Weights of a small mixture-of-experts language model, trained from scratch on English Wikipedia: 17 layers, 53.6M parameters.
Below are experts of layer 2 (counted from 0) of a mixture-of-experts language model. Rows are named router (the router's row for the expert) and show model dimensions 0-79. Each number is 128 + 32 x the weight over its row's rms, rounded and kept within 0 to 255. Numbers have three digits each.
After each expert's rows: a language model's description of what the expert responds to. This comes from a sample of Wikipedia text that the model never trained on.

# expert 19
router:167143135112163163097182126110104173129130060109141174177154094090091081166180079150070144165168124150114137067104142155135109121114113145125129182082133110118168117170123125161118206139088129130101152152167174078089213103141124128136092112
It responds to: Zeros in round numbers

# expert 40
router:092097082091158115162158162088197084157120156110158198195104142119114099150109161126150196145165175102143128140135115122120093151115098139126138108149124097121129087119174170177099108133121129177144140125116107146133086107150144078092188153
It responds to: Mid-word suffix pieces

# expert 31
router:110089153118165114108159158100124187162181167147110119121107158134083146113134186102150133051113127149132128105069129178112109165123119099104193142124184158144119125120128119162128102110120092128132144156085123169106088083121144151141101100
It responds to: Inner word fragments, f

# expert 39
router:141158133107155152134135142097127111154114098138187142096117124152097136115105113193143180134148126181103171141074103146168068144091093169171065161159110142085122121191185152147099083101096094110144123124113124189104166194159101112117089115
It responds to: Final digits of numbers

# expert 44
router:161129106176107143126089175104116186137218156125090099085086120144049145148166168134130095120090124125137113190190084130098145158078219089092192106163089108158139113107077148102176171086135100063096135160137159074119155209131140146146143047
It responds to: Name initials and pronouns

# expert 34
router:147106114065147137071113133117107147173153114096077123110160117159184079144131163170082092199132131045091137161168114127102101161060135080143107173145069170123130125136126142109168106054186104120108130103142142165109096117126132112095137129
It responds to: Conjunctions and acronym letters

# expert 38
router:133127175147081159095112162137037102105119173108106147051171125091178129070127177101148097126135158136131121118186108108155168097138103122110135207143147079112098157156080123151097116129097140151174144079177133144107094178132151118064128093
It responds to: Sports and entertainment terms

# expert 33
router:037136134088153104115085163160133134106133187158088076148122094149176160145112161143123160080110133097160226114175098093143192140112083137095143107116171164126110137117116164185107182060114113143223122139141087158091178145129083096103079185
It responds to: Time nouns, odd fragments

# expert 29
router:138042120126167163090192131076092153119101166111172096186138133164071098166106104131115105120171138109181132082116206144158111122131119090156129110105176079117121089127137109122135111176121140122101102141087130167179104167157168145123138144
It responds to: Units, mid-word endings

# expert 9
router:113144138181092162100067184121139138154126108164096138185078164178130089157180180134175114154130131128089115103077085151077138181160138135103115119092132117171144142162164102128155137082152194112167123168094130112126078047148115124190183132
It responds to: Technical symbols, word starts

# expert 37
router:099185184104156130162148156093134118140124127113085098107137086153118117143129140072156134069202120124152121178133149066146135101148166161190103114164155193163193147130148170106140114132100154128133128191162119069093177099136173065144139165
It responds to: Prefixes, table pipes

# expert 15
router:076119174146108094148072075103160079116098107103146161142107115152163074092134086120136109117134099154074152128126159173111183177130143129118071117134154191186170051170161111112093161144174148131103163174124188124075077120129097097169092087
It responds to: Line breaks, section headings

# expert 2
router:068128222098130138147100098129117094124151164171131187138113168100175114134112184103142109139116159090120080090187140157185143141156114091074115092099152135151154114132069097154162118168132123147154170063113104117081067133119145155168163100
It responds to: Infobox field labels

# expert 43
router:154135097162180076101200104112086126131121096158146119089156105149170159152142152049104170126200157172111134117097148140101125132131121110153113149159106114090141141120123105109052190123076096118089078140113114171118145131154148165125127110
It responds to: Mixed word fragments, none clear

# expert 32
router:116202110124121148123092073152139120172152119107126187155036129112155099139142119079123113135098121136145099133096104162112198075122111131115185070128148171110136129157103136068170133154177136100095119146118105171129157154143190104152114106
It responds to: Line breaks, name starts

# expert 1
router:157165108128066152105056159162131075163106114094146077091103123147151132038140121187145122112134133120157137135180141160166146081117070128125042193113145130118153134106171199171109184148144121149104095139094151160098094104122138168117156094
It responds to: Countries, organizations, routes

# expert 45
router:105127142101148106187156133163174144140052189068180098134070120132132102166065089141154137142125156147111069078158172111189145083118153171139089152111146124078129133125170076128114093161106156165128121140152154078141110111095139146150093126
It responds to: Plural endings

# expert 11
router:124166201140086084106141146132131140122132120155119116064095147114130138132115101142107145129157089186136158113136139067150086108087084129079129216165159113117106123170165120163103097080078124123254142172141119121108191118108095182150094129
It responds to: Mid-word stems, auxiliaries

# expert 3
router:115138034121160141152151104139133092091107166082089150110158123191099077138099082113145121144098125150159190166118094152105090191125107087122168124152170100118148125124137085127153092126149160098165120081090163088206075183152165106114124140
It responds to: Separators between numbers

# expert 23
router:146078110108092117162175079140127123115088109119178130166169067128121127136141048152137113151128104146138139132134167097184125116188121136092152086159156152149133082100148154125134143175121155116136134122102143121137155189106096118151164107
It responds to: South Asian name endings

# expert 17
router:087094098148147099083205082125123160157103154157120092100142060169111152096137083116133126166094139134153153154161143102172143106077102169179116152152157104100109126147134150114094076118106171167137084067142152125167123147170124120164124095
It responds to: Noun-forming suffixes

# expert 30
router:133192134133118123164056112128125099210138126066147154168090154131137103121115096119113170088101109169122107146117109138183120136144134082087108136158090088138129173077124184056111091143131122148138106116121155125120160160121134152137130129
It responds to: Political geography terms

# expert 20
router:139140110106154143112132139142136158143127150178184099128170161051106142145093149111145090150144154155132073120143116150149148081141169141161149087145125114140155122131107112129146114114149107159105145112119083154123172091093120222103092160
It responds to: Th pieces and commas

# expert 41
router:089170120170081136105116060117179066094137165113118144118077100126160150119142141097140117098135116161121076173172134129106154142144146105105104080116109096184115149146136079111113169093091169128146115153143114172094095076126108149159072077
It responds to: Verbs be, open paren

# expert 14
router:193120051102129080079143152137086102113092066127108120146171120179134151123133143159147093158173121101087126129116138115091076127109126127121152130123112095097147176144097099189120109121142096164149133150150166172142141082141147166156133158
It responds to: Mid-word spelling fragments

# expert 26
router:140135157160076047181182115105143134131114090122171135160097125090136140169171101172133113097140120117093127155165172097154122155091130148098139070119108149202123163121103109057124102152060132097156115082157140139165142137161128089117062049
It responds to: Copulas and -ly adverbs

# expert 0
router:134115114077106120173149128180090119121093138169112153087079084121164096126149116089142084138163101121097133135128118108080096171161134137129140100126098096111083098114091087139136111088119117147129154124096128117119102061095128111166130157
It responds to: Digits inside years

# expert 18
router:088156048166126175115114082184143138138085154133104146154162141162094121083140143110141142141166128130128120106117096111125095140151084195178060116098100076133072099152141145171124163144104157133128125100135104122140038076109048128158188135
It responds to: Word endings, nationality adjectives

# expert 42
router:121093175117161170128062169163086153095103118164121161118114168166159104181136175082127100062091145144106129093143094146097125149141126161092124081156158140152132178079129163108074124157169073149119139169095126123157173151076158141080166088
It responds to: Possessive determiners

# expert 13
router:119139099116160161170149191095152169145091129108187164134150130172145165096100149144129137085127134112124107146105156130103118158165162136159085129158159129077131124143192143108111120102095109118129156119183151044155172116176190135127136000
It responds to: Pronoun subjects

# expert 28
router:139129167122144130171128138164130125142146129117091147141120115133147166120198112136149107151149090071081165172132113149097076077171154099121122129164078145086137184044150140154165123132100112103106101131101145106111111126093098122101108129
It responds to: Year digits and U-names

# expert 4
router:152106102068165093115130156079157112073134115166133095176145133109135152130171115158141167143083103089181165132126125153121099068143187126082176107073159079086111092123113094088114138130176131095107107064107123135194117145111083102116163113
It responds to: Name consonants, mid-word

# expert 22
router:153075144156146113153128118150122095113187043183194101119119170158142119145107151089131159194147137069151085124075127101058103151116157107119109093109134121089123156124186088152166179061105141130107103103157106116141121110114121097080071160
It responds to: Modals and name pieces

# expert 5
router:100173172148123149117105115128105139165127058128118167040164171112123130165101174173070151113128122134187107115104154096163195167103100141127175173146070158135185122136078116097192102155186138083128143181144110085136121108177144114114143124
It responds to: Table pipes, month names

# expert 10
router:163092175172106078165084118173131153114119181106122201135081133139110117128107106112051085098116097194166139158078167180135132110079147122130159180124074184099083114114139148110121098112180120135123156126111122095167168111105132117103119124
It responds to: Temporal clause connectives

# expert 8
router:125130138130102094093111169150107119143187095143145093101157128129111147090073161162152046141066099155170085144095181121117175114148130133188109118147100127191076144126062099142140131108167095128142126084156106071126178125075120208133113138
It responds to: Film and music credits

# expert 7
router:166129106149094054151141101164116108110124135121087172100099121145131102097105130083144078073143105154124122128121090125097142114173163209126082045143078141138059092178146141075114082143110111117180124138155110078161154134196118148095186133
It responds to: Spaces and CJK characters

# expert 36
router:131100063164158150106128120087149136093102101133131066162130161127117110082116130180101094121084131137093148136087084134112149156079086092161077112090157109127109146104104128123090175107126138151103103138158126161137132196133129131213128196
It responds to: Articles and determiners

# expert 47
router:059057148127143086153139062173129173108168159132081147109128182129109127140106147115166107148112171045174171122119099131098138070112148139107097143089092157103091110056152155108101109148117138071123086164131166126148114164175119108119156153
It responds to: Leading digit 1

# expert 6
router:168163127098103129142084054121150104121082105136160136131083080115092135080124079148138157128061127102175148137163127143091176089146158105114158149071185115122108109086143050153134148186149132102108108155103079104117084174117084153141162080
It responds to: Foreign-name word pieces

# expert 16
router:095098167163095125158151111103149122164158172126086144077176085096061096170180112103141121118125119174102125152113104182203088065147110136127058172100133132162186101131135128175141141123077124147040141118154133132114070072140130122108135162
It responds to: Table pipes and colons

# expert 35
router:197148075130132155166146140121151092110130080131112169078061079076087170127107091164121114198096190163162094163118161128167112169141095174195136113141114128118124107145178120087098129134143076067130092152105093149092159166149105119135117127
It responds to: English surname and place endings

# expert 46
router:109143175176175159089075191090179105065163147114117059129122144094167101158117169158125163125080120130074128062051074134105087138131162134116122091125060093160150111105114075126214097178153097093132096095091111145131153047162125130111131116
It responds to: Romance-word openings

# expert 24
router:146065139171102070105146096103111126117155150113116088109154144055127188133135103106115159112164098116070201110083146082132117165109173155160120180151157176138122168111076175164125139100097146101116146107153131082169158119087131088148108187
It responds to: Prepositions after verbs

# expert 25
router:119145150102146175127085066186090159104087129104103070139115119095131084134148086108142174133119112077139139111150077170124152101111080130137122053086113164147132140159117167133142143136165165151146201105122163150132128174171164095131125119
It responds to: Hyphens, capital initials

# expert 12
router:120160058104073123118144188093131188133083158149133120118150155110111155139073116093081106169154116176098115103188188108062138157161095164141103074134135168084072097145160145101131120146130106134098099134106158087167077114128075113114105147
It responds to: Sentence-ending periods

# expert 21
router:147155073091113187077119152173088129077195120113122164149139159090109176143109106103100144100110115122136082130161119094140104140139145108164156179089060123148126138136047149108168139155174117141039149187131130155118085151081145109109182094
It responds to: Personal names